Experts of a small language model: 128 SwiGLU neurons an expert, a softmax router.
Below are experts of layer 8 (counted from 0) of a mixture-of-experts language model. Rows are named router (the router's row for the expert), gate (a neuron's input weights, with its number), up (a neuron's input weights, with its number), down (a neuron's output weights, with its number) and show model dimensions 0-63. Each number is 128 + 32 x the weight over its row's rms, rounded and kept within 0 to 255.
After each expert's rows: "raises" lists some tokens whose logits its average output raises strongly, later layers aside; "comes after" lists some tokens at least twice as common just before its tokens as in all text. This comes from a sample of Wikipedia text that the model never trained on. Tokens count by the router's weight.

# expert 42
router [136  59 108  91 136 139 105 139  91 132  85 157  88  70  97 148 159 166 149 100 131 170  86 163 153 139 137 109 138 177 160 107 133 146 127 137 176  99 140 122 109 113  80 110 141 144 121 111 111 127 128 109 112 142 125 136 172 139 103  46 127 103 203 145]
gate1 [ 73 132 168 132 118  67  95 125 122  72  69 189 116 123 147 140 125 102 201 153  87 165 149 184 138  68 162 135 169 115 141  82 115 150 109  88 163  89 132  97 187 186  93  54 178 138 182 104 148  80  88 137 152 158 130 191 174 141 151  97 100 122 129 184]
up1 [112 128  93 122 134 112 143  97 122 104 113 155  94 137  83  86 142 120  93 185 153 165  98  86 151  89 156 108 102 104  99  91 118 160 127 129 144  54 168 118 134 139 130 104 151 112  95 146 107 139 154 135 181  81  71  63 134 182 139 108 150 151  80 172]
down1 [132 132  89 190 143 201 152 178 106 128  97 147 107 131 147  58  98 102 150 167 106 132 146  60  98 140  94 159 122  85 130 108 164  78 110 134 143 118  75 129  96 155 117 105 140 151 148 160 142 191 137 156 189  73 152 153 163 188 109 128  94 123 147  75]
raises: "ens", "ia", " Me", "is", ",", "i"
comes after: " ", " (", " An", " Ad", " Man", " Par"

# expert 21
router [132  66 116 125 168 145 130  98 168 108 208 128 167 101 136 109 107 169 119 146  98 164 185  86  87 102 122 109 127 106 125 110 119 155  88 105  96 168 187 130 136 127 154 140 117 145 141  86 152  50 110 110  99 120 149  50 134  60 134 153 121 143 114 151]
gate0 [ 76 130 118 133 128 165 186  79 173 130 119 119 149 178 103  88 138 116 135  53  69 150 180 121  97 121 189 130 160  90 126 131 128 163 112 142 140 125 177  86 116 190  91 124 131 106 130  70 122 157 135 107  99 170 168 161  88 116 133  99 124  82  71 165]
up0 [110 133 137  88 149 123  94 152 151 106 144 159  62 139 186 133 180 140 133 137 184 106 112  80 134 131  93 157  72 157 146 137 137 100 165 138  82 143 137 137 171 182 149 111 110 166 119 175  71 110 167 103 138 162 123  80 173 148 166 130  83 119 167  54]
down0 [118 134  98 129 120  97 100 118 133 109 137  98 164  87  82 129 121 149 185 118 199 170 140 148 177 145 152 146 110 130 152 137 136 119 106  56 187 119 171 138 106 123 129  94 215 119 160 108 100 124 136  93 108  81 157 150 105 190  94 165 130 143 186 140]
raises: " by", "une", "."
comes after: "1", "2", " S", "S", " G", " s"

# expert 65
router [100 196  78 102  81 158 139 131 113 162  87 115  97 107 108 146 113 121 106 180 150 140 169 108 130 106  99 109 167 151 159  71  96 181 136 162 188 116 144 175 170 158  77 112 149 151 132 115 117 118 189 172 142 120 120 177  43 173 187  79 103 152 137 158]
gate0 [168 113 154 123 131  86 110 113  71  94 222 114 140 173  79 162 139 122  94 211 126  66  88 142 101 164  76 103 111 144  92  85 170 155 154 177  59  74 126 195 141 117 174 174  94  78 175 157 137 123 163  63 100 134 149 135 134  91 121 116  92  86 142 116]
up0 [126 145 155 118 153  79 118 167  75 144  32 183 169 123 175 107 136 141  67 152  97 152  98 119 118 136 106 114 153 127  94 148 103 107 117  69 126 150 175  80 126 103  83 107 167 155 168 122 143  93 115 138 175  98 142 160 137  98 137 163 186 109  89  93]
down0 [143 154 156 123 123 177 135 171 147 146 173 156 164  58 145 176 139 163 144 142 115 149 149 107 149 185  96 122 181 106 118  75 100 117 165 173 126  97  55 142  97 105 161 110 159 103 126 175 151 142 148 124 107 132 138 133 153 156  96 120 201 109 132 123]
raises: "1", "2", "0", "3", "4", "5"
comes after: " |", ";", " /", "aged", " ISBN", " —;"

# expert 39
router [125 136 131 115 120 101  86 118 129 133 122  79 137 105 167 137 133  94 113 201 140 123 120 171 120 168 115 107 159 140 164 163 136  94 171 198  54 114 144 122 106  99 119 112  81 102 182 135 104 165 128  89 103 190  92 145 153 102 134 147  70  95  78 151]
gate0 [139 126  87  93 129 140 130 151 116 131 138 164  93  67  97 117 117 124 143 113 109 139  90 113 115 166 126 177 175 133  91 146 135 100 172 169 125 174 171 193 154 150  88 145  66 109 162  92  80  94 158 121 137 155  55 102 154 137 114 150 115  78  88 137]
up0 [120  72  69 142 114 100  96 228 117 186  81 116 149 104 108 116 113 148  56 133 105 112 125 126  83 119 157 191 120  85 109 132 103 131 152  88 158 119 136 169 175 151  71 142  87 107  80 128 140 162  66 177 100 135  69 129 182 121 124  86 118 106  98 117]
down0 [156 135 216 120 191 149 130 116 173  74 166  97  81 207  96 106  96 117 116 122 114 138 177 175 145 151 208  87 100 100 118 141 122 139  73  96  91 121 124 121  74 117 146  76 119 203  91  95 125 144 139 102 151  96 184 132 130 131 131 137 120  67 160 102]
raises: ",", "'s", " (", " and", ".", "\n"
comes after: " the", " The", " his", "The", " a", "'s"

# expert 63
router [149 155 158  90 133 143 146 140 129 119 104 111  87 154 133 166 149  90 116  56 114 127 128 137  96 145 138 125  63 132 133 175 122 169 144 153 153 160  48  73 154 167 100 163 115  87  64  72 131  72 157  64  91 108 125 153  99 112 138 142 143 146 114 127]
gate0 [153  88 137 119 141 112 107 112 184  92 172 126  31 130  97 127 168  77 126 122 131 120 120 119 101 118 111 166   4 118 125 151 139 103 111 121 151  51  93  85 124 125 147 142 104  96 150 138 114  95 122 193 160 140  95 132 176  92 144 120 138 189 115 148]
up0 [ 87 128 152 158 103 103 175 159 131 151 106 112 104 122 114 180 142 148 148 171 119 112  43  87 191  91 165 114 122 125  99 125  76 138 144  99 166 116 126 105 122  76 114  99  80 184 106  83 147 144 159 143 142 148 139 130 126 131 123 122  75  84 102 118]
down0 [141  96 154 190  83 115 140 121 103  65 133 118 147 109 147 135 107 127 167 140  78 110 131 109  98 179 153 120 164  86 137 106 166 152 119 170 106 216 148 166 145 133 164 124 112 179 188 144  95  57 140 139  91 113  63  93 192 114 100 132 164  60 111 108]
raises: " ", ",", ".", " the", " and", " to"
comes after: " in", "In", " In", " the", " on", " World"

# expert 35
router [216 183 154 135 151 132 162  91 109 110 129 105 171 105 104 140 126 156 102 111 179 115 140  98 118 132 141  96 111 120 132 140 146 166 132  73 177 120 103 166 177 129  96  87 102  95 137 100 106 108 132  63 191 121 179 114 126 100 128 140 174 119  97 166]
gate0 [124  80 106 105 130 162 126  84 165 119 157 153 130 157 105  72 114 116 156 151  70 150 176  64 132 133 106 120  95 167 130 115 185  82 139  92 126 140 142 129 127 112 203 133 153 121 144 151 137 118  71 125 138 117 173 141 145 120 153 125 161 136 126 114]
up0 [137 179 135 206 138  75 106 134 109 118  92  92 161 131  91 149 152 136  88 115 150 120 187 124 165 147 104 164 111 121 122 121 175 190  98 125 163  62 131  81 207 172  82 151 102 125 124 112 108 177 169 113 137  61 103 143 148  97  78 130 165 185 197 138]
down0 [132 120 101 125 151 139 128 127 111 136 131 133  95 154 141 138 148 106 105  92 129 117 114 142 157 156 101 110 183 111 141  90 111 114 137  80 129  90 138 169 158 204 130 151 129 175  60 195 144 127 172 145 167 157 190 117 138 148 147  86 112  92 139  91]
raises: " ", " —", " –", " -", " n", " \""
comes after: ")", "0", "3", "4", "%", "5"

# expert 33
router [122 187 111 116 162 121  70 111  94 164 150 177 146 103 177  96 137 153  76 177 124 187 106 184 174 171 184 119 163  62 188 128 108 157  96 175 110 137  98 117 145 160  99 133 116 174 159  96  98 133 119 126 112 150 156  97 125 120  86 140 156 114 105 129]
gate11 [127 167 171  90 137  97 131 179 130  82 176 114 120 128 164 137  64 116 167  86 162 124 147 150 137 109 152 126 100 152 201  75 149 131  85 130 125 158  73 153  66 160 170 140 130 134 144 124 110 142 199 149 116 154 112 157 114 152 157  96 131 143 168 127]
up11 [158  98 128 109 134  94 207 125 114 163 131  72  85  98 160 147  96 143 100 127 130 149 158 130 157 125 109 169  45 150 116  95  98 123  95 168  70 119  98 183 106 189 162 128  96 147 135 122  87 136 163 168 107 128 132 134 188 136 174  96 122 126 175  90]
down11 [139  79 118 132 115 134 126 126  84 139 108 161  80 118 115 102 146 112 104 141 116 141  99 141  69 145  89 168 124 112 134  95 110  82 147 123 105 159 101  98  97 130 112  73 124 121  78 101 167  43 102 197 165 121  93 120  88 109 148 141 111 100 158 109]
raises: "0", ".", "1", "–"
comes after: "2", "0", " ", "5", "3", "–"

# expert 62
router [138 103 165 130 148 162  78 185 110 124 168  76 143 141  58 136 165  71 125 107 101 121  98 154  82 159 109 111 138 135 158 135 104 183  94 130 190 111 144 144 163 125 157 115 113 146 124 113 116 125 120 103 133 165 170  96 105 154 194 142  84 126 124 214]
gate0 [148 156 156 108 146 136 129 161  98 105 123 120 146 128 104 111 103  55 105 133 124  68 154 156 158 112 129  98 148 189 101 132  80 125  84 121 133 131 143 160 142 188 132 124  71  49 136 141 155 128 128  96 128 170 182 144 119 198 101  57 112 159 185 143]
up0 [ 93  94 168 156 104  66 115  50 136 139 144  99 121 157  95 155  97 171 113 119 116 166  62 138  97  97  43 189  96 126 179 140 178 150 130 175  99  43 158  80 122 102 146 161 112 183 129 136 102 163  98 156  99  98  91 120 153 117 142 154 147  79  40  99]
down0 [111 111  80 112 118 171 160 154  63 181  84 117 123  67 128 102 144  88  96  94  80 165 161  92 100 100 145 137 177 122 121 148 157 122 178 135 128 156  80  83 138 128 115 119 123 100 138 136 147 142  42 152 118 133 153 128 116 141  55 154 104 126 113 145]
raises: " also", " includes", " included"
comes after: ",", ".", " that", " where", " but", " which"

# expert 30
router [134 155 162 178  90 168 128 110  91  64 149  97 160  99 139 114 142 110 137 133 146 144 154 110 146 134 150 137 159 133 150 109 159 167 103  94 150 179 100 126  87  45 162 127 153 122 132 180 109 152 136 135 128 164 194 157 128  82 160 143 152 171 113 122]
gate1 [151 151 111 162 135 144  98 143 110 127 105  54  93 156 165 147 141 201 161 174 163 114 140  94  88 131 161 160 112 121 150  95 123 178  90  99 124 168 157  98 140 181 171  79  89 126 103 103 128 110 132 171 141 112  73 142 112 105 131 120 147 162 101 109]
up1 [172 127 105 184 139 120 121 135 111  73  77  56  95 130 147 161 172 188 133 151 194 120 151  55 167 135 111 130  73 135 164  72 118 125 140 152  76 127 162 109 200 188  81 102 136 119 133  83  75 117 177 153 148 135 108 188  71  84 127  88 132 146  83  69]
down1 [101 122 153 165 198  75 164 149 181  83  90 137  69 132 123 119 127  97 110 125 183 153 101 149 107 108 128 171 131 138 141 118 161 151 104 159 115 118 130  92 113 153  78  96 178 129 108 112 154  89  92 134 147 150  70 185 111  76 130  49  83 112 109 127]
raises: "0", "8", "9", "7", " m", "6"
comes after: " ", ".", "–", "-", "/", "°"

# expert 72
router [117 188 146 140 119 166 100 142 137 156 181 105  98 106 102 145 178 177 114 130  76 111 184 177 137 137 134 109  84 147 180  84  88 142 120 150 116 157  92 174 163 112 121 145 173 204 139  94  97 139 161 179 133 106 115 121 146 151 105 172 116 123 152 171]
gate0 [112 100  39 172 224 124 138 174 115 170 160 135 106 129 116 146 123 157 141 147 111 202 131  72 100  93 154 109 138 127 203 220 161 177 127 111 105 121 174 125  76  84 136 206 129 107 151 115 161  88 182 160 153 128 137  79  95 130 122 122 198  77 155 107]
up0 [118 144 146 155  85 151 146 170 117 103 108 159 112 123 130  70 171 134  52 205 119  44 140 134  99 181  94 160 148  97 123 132  57  77 120 131 175 208 141 130  79 111 148 180 121  92  69 150 100 103 120 123 103 126 196  97 187 134 126 139 157 122  74 126]
down0 [ 88 158 141 141 171 116 163  92 153 158 172 130 151 141 128 109 111 162 154 106 157 112 133 133  57  97  94 149 166 143 148  95 109  87 136 175 227 174 146 202  79 148 122 117 120 124 157 185  77 120 121 126 115 127 185 125 147 154 170 120 130 112 120 114]
raises: "1", "2", "3", "4", "5", "7"
comes after: "|", ":", " in", " on", " January", " October"

# expert 37
router [ 58 133 107 152 132 141 156 198 123 147 116 159 137 137  90 143  94 123 195 167  72  75  83 104 145 134 127 140 173  99 132  71 153  91 117  87 207 124 147 118  71 167 126  83 153 103 104 126 157  91 123 150 184 148 159 105 138 146 166 174 133 159 135  90]
gate0 [130 121 113 155  88 156 126 152  79  68 134  87 114 105 108 113 155 165 123 118 139  84 113 116 166 162  39  62 144 168 119 129 126 158 112 115 136 163 114 114 107  56 160 168 190 100 139 170 108 148 141  74 140 160 188  97 114  94  93 127  74  88 159 123]
up0 [103  92 167  76  87 121 107 142  81  98 122 147 142  97 117  78 147 172  96 209 168 117 158 125  83 184 112 131 135  49 116 116 152 116  85  99  97 157 150 126 156 151 100 133  72 143 148 126 107 103 127 143 130 164 149 105 135 189  93  35 154 144  59 160]
down0 [106  74 171 171 129 120 120 174 116 118 165 155 108 138  72 166 152 111 155 114 129 132 155 164 119  99  91 174 122 159 118 134 134  78  99  99  81 133 171 118 190 104 118 111 210 147 154 142  86  65 190 178  99 182 156 120 101  67 160  88 166 133 112 126]
raises: " its", " the", " their", " it", " his", " a"
comes after: " to", " and", " he", " also", " who", " He"

# expert 8
router [ 99 139 111  87 116 103 140  69 120 126 142 186 103  85 143 130  88 102 158 109 121 143 127 140 163 139 123 144 149 145 156 116 163  92 129 130 149 127 143 122  84 121 185 136  94 125 149 157 128 170 194  59 139 117 121 108 122 166 106 100 139 136 113  87]
gate0 [ 96 123 113 118 154 171 127 145 135 199 109 138 140  97 154 171  67 168 166 131 167 129  87 213  97  84 176 150 112 143  93 138 122 173  91 146  89 106  95  73 162  85 134 125 163 110 114 162 101  75 162 134 143 119 153 139 134 188 106 159 147 195 159 130]
up0 [ 94 108 128 174  91 121 136 101 167 188 122 121 154  86 180 185 108 124 133  96 146  77 147 194 176 137 170  93 127 115  90  87  89 106 171 162 146  61 135 162 125 108 102 145 161 168 110 156 145 159 133  98  95 167 180 201  59 177 148  69 132 135 175 114]
down0 [119  81  77 108 169 102 170  99 136 150 127 100 110  75 112  87 160 141  92  92 160 201 146 141 189 135 127  89 151 158 136 127 162 118 140 141 125 159 130 107 127 113 146 111 110 132 121 152  56  83 159 102 118 139 166 138 134 207 108 120 119 153  57 123]
raises: " and", ",", " of", "/", " (", " in"
comes after: " the", "'s", " of", " The", " National", " High"

# expert 79
router [161 101  82 154 126  92 110  91 158  83 149 143 107  73  99  83 149 146 102 178 174 112 147 114 140 173  93 136 124 159 137 102 165 130 110 107 125  80 117  88 117 139  91 148  94 111 181 134 112 124 188 116 107 142 101 134 100 105 151 135  91 142 144 125]
gate0 [140 124  98 117 154 130 128 154 153  72 145 150 109 143 111 173 118 138 166 173 152 109 154 169 115 124 129 134 171  68 136 180  90 178 157  94  79 127 183  88 105 210 140 102 140 149 150 115 171 128 173  93 134  80  78 148 100 117 178 132 195 159 145  93]
up0 [ 52 135 125 201 169 142  88 132 125 140 105 116 103 157 133 102 166  82 122 116 130 136 110 146  96 183 174  80 118 144  83 136 129 121 123 152 154 114  71 127 146  70 130 101 143 109 142 149 116 170  92 153 144 215 167 131 189 134 148 101  65 142 128  82]
down0 [196  85 139 164 142 152  64  64 126 187 128 162  89 140 135 150 165  77 110 152  90  72 163 137 106 131 119  91 193  90 106 148 166 139 114  83 114 154 117 136 136 146 156 118 118 107  66 107 189 139 132 134  90  75 183 152  82 151  75 116 145 103 104 141]
raises: " as", " in", " by", " at", " with", " on"
comes after: " was", " is", " were", " be", " been", " are"

# expert 14
router [144 119  83 117 146 100  99  86 104 102 179  83 109 128 138 131 149 138 142 124 131  79 149  80 114 169 114 156 133 105 112 128 115  82 123 213 192  39 123 167  98 128  40 117 102 116 173 104 102 136 129 149 143 147 134 137 109 154 143 108 126 104 173  96]
gate0 [ 79 187 128 158 129 161  83 108 115 169 111  81 174 166 112 137 107  84 121 123 141  96 156 140 153 140 145 151 106 119 118 157 167 153 176 129 160  83 120 126  90 108  45 119 128 104 170 168  99  80 110  78 104 144 128 138 114 149 174  61 137  89 143 150]
up0 [ 54  82 146 159 124 107  72 165 111 141 141 104 122 177 177 120 149 131 153 144  87 147 155 138 157 119 140 146 116  99 119 127 122 123 118 185 169 135 109 129  80 130  99 114 141 181 140  86 153  90 127  36 128 169 124 122 101  76 176 143 153 126 163 163]
down0 [198  98 114  65 128  91 160 156 136  79 108 144 142  96 138 128  92 143 141  92 131 167 113 163 138 104 135 125 107 168 145  91 168 102 122 171 139 117 143 121 122 124 197 183 133 122 125 118 130 111 117 138 141  79 179 128 170 152 114 117 187 131 115  84]
raises: ",", " and", " ", "-"
comes after: " a", " the", " and", " with", " of", " an"

# expert 12
router [ 57 187 156  93 148  95 150 106 167 175 153 104 112  94 134 101 134  84 134 153 138 137 103  27 111 200 112 121 172 114  76 112 141 166 128 149 180  84 146 100 122 177 124 114  95 134 109 103 119 121 148 133 145 102 178 162  80 102 118 108  75 159 194 133]
gate0 [134 170 113  94 111 101 148 134 139  95 103  95  80 188 138 148 100 152 102 114 142  94  95  95 150 141 150 159 137 137  53 122 121  80 153 154 171  75  73 174  72 129 179 114  84 133  48  81  44 109 124 135 121 107  97  92 107 114  91  75 202 122 154 116]
up0 [156 127 101 113  94 126  61 133  97 132 169 196 181 104 126 120 158 128 120 149 134 156 156 135  82 142 124  95 107  75 141 104 121 149 119 120 108 164 142 113 167 117 105  78 196 158 123 151 179  92 146  87 145  96 151 157  50  50 162 218 103 128 115 139]
down0 [211  90 107 160 118 151  70 163  84  80 115 138 109 163 187 124 138 138 132 102 118 113 125 171  99  74 116 146 146 114 113 136 188 151 154 117 126 131 132 175 164 114  67 126 133 140 122 110  66  86  61 112 142  91 114 115 134 123 138 183 123 160  86  84]
raises: " the", " a", " its", " some", " their", " an"
comes after: ",", " due", " which", " and", ";", " because"

# expert 61
router [ 74 182 161  88 138 117 149 110  88 120 138 150 124 168 102  82 127 144  89  95 109  95 178 168 187  71 117 149 194  78  84 164  85 182 132 152 110 181 108 159 110 123 162  90 111 145  54 124 111 112 125 117  64 160 155 112 157  62 116 198  98 136 111 115]
gate11 [110 165 143 126  95 127  67 193 201 120  84 144 152 173 101 172  67 161 107 190 192 114 136  84 115 113 166 139 134 127 120 125 112 132  96  90 132 159  95 170 120  65 146 127 123 130 139 110 145 141 160 155 143  55 138 143 122 145 132 167 137 145 104 156]
up11 [131 109 122 145 142  68 154 122 110  97  94 136  94 118 133 124 194 158 166 105 159 137 138 110  90 141  64 145 123 116 157 138  97  99 103 154  45 136 145 119 124 108 156 182  97 130 134 150  74  66 127 148 109  97 166 129 133 120  88 101 108 139 150 143]
down11 [132 178 162 117 143  86 145  91 115 117 208 129 139 114 108  91 188 139 143 132 110 104 154  66 136 191  99  95  89 175 174  88 135 121 109 103 136 122 154 138 133 183 123 130  89 108  82 133 182 184 156 145 160 150 112  93 148  66 164  81 111 173 141  86]
raises: "7", "4", "8", "ω", "9", "including"
comes after: "9", "0", "8", "7", " '", " politician"

# expert 69
router [114 125 128 101 113 203 122 123  96 195  50 190  72 130  89 116 102 101 153 150 157 175 162 143 114 124 128 112 136 129 148  84 128 156  97 147 121 173 178 103 112 136 164 113 140 151 156 187  91  73 135 129  98 143  88  92 112 159 115  97 152 161 134 181]
gate0 [132 105 111  85 163 112 118 181 111 165 155 192 154 102 151 159 153 164 156 148 165  97 121  96 128 133 133 108 189 106 148  71 109 139 111  53 104 100 117 106 165 105 162 167 102  99 152 136 132  83 117 101 146 188 113 136  99 121 124 105  72 106 114 169]
up0 [111 129 127  84 117  89 109 101  94 114 113 124  93 138 129  87 168 151 166 103  98  82 145 144 128 147  99 164 154 157 127 160  88  64 110 103 160 162 158 122 127 123 116 158  95 138 160 115 131  91  92 108  70 136 145 135  61 152 151  88 130 143 151 199]
down0 [137  96 205  93 137 191 203 131 103 108 114 134 127 137 117 107 121 149  96 146 152 116 127 169 132 176 171 154 115  81 136  58 136 128  86  65 118 100 113  95 113  94 136  82 131 110 164 164 144 105 126 135 130  44 179 174 108 143  86 118 146  91  88 205]
raises: "ium", "é", "ell", "avi", "ization", "od"
comes after: " K", " T", " H", " W", " M", " N"

# expert 60
router [102  94 128  85  97 138 117 116 146 150 162 111 105 174  86 173 138 130 105 164 148  93 101 146 150 128 116 241 129 107  95 114 153  45 135 148 172 101  83 114 137 143 153 181 160  98 171 131 156 150  73 129 102 136 129 107 113 174 160 115 171 123 139 143]
gate1 [ 79 144  99  99  99 121 110 165  50 163 159  89 135 118 167 166 167 140  73 146  53 124 179 137 165 125  18 114 105 100  95 130  98  94 120  79 145  66 124 152 141 154  73 138 123 148 120 126 166 173 122 199  95 127 113 108  94 110 116 117 118  95  61 177]
up1 [112 135 112 143 123 113 106 137 155 189  74 117 146 130 165 142 167 129 146 197 120 119 161 136 143  77  79 146 120 126  93 162 134 146 106 111 169 143 131 192 116 146 106 128 154 139  82 128 157 178 140 148 135 129 137 115 153  89 139 142 152 102 144 119]
down1 [139 134 105 118 151 138 163 115 139 129 168 178 167 116 167  58 150  78 202  63 197 204 161  76 151 139  85 194 153 109 120 160 141 106 119 130 101 113 135 160 112  92 157  51 178 121 142  87 112 114 156 145 140 103 100 171  94 150 108 109 173 111 135 125]
raises: ".N", "ion", "anger", "akh", "ih"
comes after: ".", ",", ".\n\n", "\n\n", " of", "="

# expert 31
router [114  88 160 124 112 143 112 126 127 124 124 133 161  94 161 128 145 102 125 112 132 150 140 130 147  81  81 209 142 137 142  82 105 124 141 123 120 145 144  70 128 110  89 193 160 164  65 174  72  94 137 145 162  96 155 192 129 163  96 151 122 119 121 132]
gate0 [188 181 110 112 166 145 134 133 154  97  99 176 119 120 151  95 116 135  79 101 118 170 122  99  85 179 144 140 147  97 116  95  84 109 131 152 136 114 129 118 122  94 141 104 116  84 137 183 125 147  79 173 160 125 146 133 102 153 205 192 170 140 141 126]
up0 [148 166 120 125 156 130 117 133 161 161 122 169 131 147 110 102 121 135 155 109  82 162 137 128 140 150 165 156 137 116  79  79  96  80 115  74 115 133 105 113 143 140 129 108 184 121  74 159 112 128 130 112 143 131 149  79  69 122 119 149 148 182 118 131]
down0 [ 69 113 128 152 100 146 101 141  79 131 135 167 155 137 122  99  60 156 138 145 102  96 177  96 108 185 142 105 122 125 176 179 134 169 127 153  93 141  92 128 123 110 160 179 186 162  49 138 206 106 163 178 176 108 138 145 149 139 111 162 118 112 148  75]
raises: "0", "5", "8", ",", "9", "4"
comes after: " ", "1", " (", " $", " −", " €"

# expert 3
router [103 111 179  61 127 118 138 128 153 158 149 134 135 157 137 115  87 125 165 133  86 112 153  49 107 129 151 141 139 118 143 126 169 181 151 139 146 146 154 116  91 174 110 104  78 140 156 152 116  72 106 122 120 118  90 161  68  89 113 114  88 163  78  67]
gate1 [ 89 113 140 124 149 134  89 130 154 111 115 138 159 162 162 157 173  69 104 168 113 180 124 126 120 138 108 105 167 173 113 143  50 125 154 118 110 120 110  59  95 186  99 110 120 158  90 174 126 170 135 135 123  65 129 185 120 170  61 117  87  98 105 150]
up1 [101 179 169 151 124 115 158  84 134 107  94 132 144 144 155  92 149  70 111 172 126 147  76  98  98 106 150 116 131  98  75 147 120 165 123 154 155 145 136 140  98 143  98 106 122 146 168 111 123 161 159  83 122 120 121 133 122 197  95 131 136  75 120 147]
down1 [194 167 185 162 110 179 123 129 152 127 140 111 109 156  78 202  81 122 151 143 152 124 133 208 128 151 158 132 140 158 156 113 114 162 143  83  94 146 134 143 133 138  85 113 176 168  51 127 120 168  98 121  95 172 140 154  91 137 168 110 142 136 109 117]
raises: " of", "age", "ings", "way", ",", " in"
comes after: " (", " a", " g", ":", " and", " \""

# expert 38
router [109 106  83 132 132 152 108 141 112 132 102 136 136 125 131 122 111 102 110 161  77 130 145 123 114 116  61 121 161 114 132 145  92  84 106 160 123  77 155  78 134  86 211 121 128  96 159 159 116 125 156  98  99 193 135 136 154 106 166 155 134  72 102 101]
gate1 [159 100 118 148 160 132 159 100 133  64 184 123 182 142 134 117  69  47 108 197 136 124 128 133 122  82  88 145 123 172 211 146 116 103 111 127  80 155 111 130 158 136 118 134 195 150 143 143 202 112 155 135  85 146 143 135 122 166 110 100 180 175 168 157]
up1 [132  99 130 170 128 109 144 120 137  94 169 134 158 163 146  91  92  78  97 203 126 186 118 141 120  80  92 159 137 123 112 181 110 182 114 120  41 136 132 115 162 140 106 140 195 173 140 133 200 105 119  88 136 116 135 175 123 155 133 131 111 106 146 127]
down1 [137 103 134 143 169 212 146  92  95  74 152 129  99 159 115 203 145 168 135 135 129 162 111 133 128 138 125 110  78 142 149  65 138  95 163 119  95  60 128 182 108 100 170 131 113  93  74 135 105 190 156  99 158  96 116 163  89 113  96 132 161  99 140  82]
raises: ",", " in", ".", " as", " and", " for"
comes after: "'s", " his", " the", " a", " their", " first"

# expert 75
router [ 63  87 137 114  97 149 132 156 145 115 138 157 114 135 117 104  57  92 121 132 106 102 197 193 112 136 117 115 134 109 172 179  90 151 107 175 129  92  44 124  61 127 176 134 117 168  85 118  59 131 158 101 115 103 174 156 143 158 100 165 133 118 133  67]
gate11 [130  98 177  86 139 132 152 161 169 112 118 180 158 104 152 145 107 149  66 175  75 160 137 173 160 172 115 170  86 129 133 141 117  96 154  91  81 116 120 151 125 125  84 100  88 156 110 148 103 107 157 160 160 128  94 159 188 115 155 135 150 122 124 108]
up11 [205  83 147 106 135 124 169 145 160 101 108 145 150 135 164 143 108 170  68 152  95 124 147 178 156 118 130 156  98 172 148 105 131 130 123  92  61 140 109 146 126 134 169  93  88 148 122 151  81  89 126 115 107 182 121 140 122 108 147 146 146 152  92 113]
down11 [104  99 172 154  98 162 100 119 155 159  78 193 138 140  88 124  84 132 167 185 123 130 139 158 106 149 121 116 169  11  87 150 177 160 124  99 122  81 106 144 132 121 190 128 101  94 161 179  70 144 131 151  99 139 113 112 132 117 132 164 149 111  92 129]
raises: ",", ".", "–", ".\n\n", "\n", ".\n"
comes after: "1", "0", "2", "9", "8", "7"

# expert 68
router [108 121 110 127  78  70  90 117 153 103 171 136 151  94 158 116 141 136 102  73 135 109  95 147 118  93 104 171 148 171 167 111 164 109 119 154 139 140  66 115 114  76 158 110 101 139 160 157 145 154 117 201 111 156 149 150 126  88 141 178 178 170  99 197]
gate0 [146 181 127 158 164  81 145 174 147 120  61 139 146 150 126 177 154 153 140 146 136  76  97 171  84  77 188 156 129 101 131 103  81 105 176 102 167 128 145 112  90 176 134  74 122 161 145 148 161 142 127 139 132 116 182  46  51 109 107 112 101 125  58 216]
up0 [ 95 166 142 136 139  80 122 168 123  92  39 159 126 152 142 186 133 167 157 171 128  95  64 161  94  92  93 147 119 122 127 155 121 106 180 144 106 138 156 104 129 160 126  77 163 118 127 130 102 154  96 135 137 129 167  47  74 147 134 145 147 125  80 240]
down0 [140 139 139  35 116 161 129 135 147 114 116 143  91 120 161 126 101 122 116 156 157  99  82 105 145 117  88 132  67 143 163 140 146 167 153 153 158 131 135 152 110 132  85 118 166 163 100 213 133 157  76 115 176  77 124 137 148 134 115 153 110 122 153 149]
raises: ".", "0", "8", "5", "7", "6"
comes after: " ", "1", " (", "/", "3", "_{"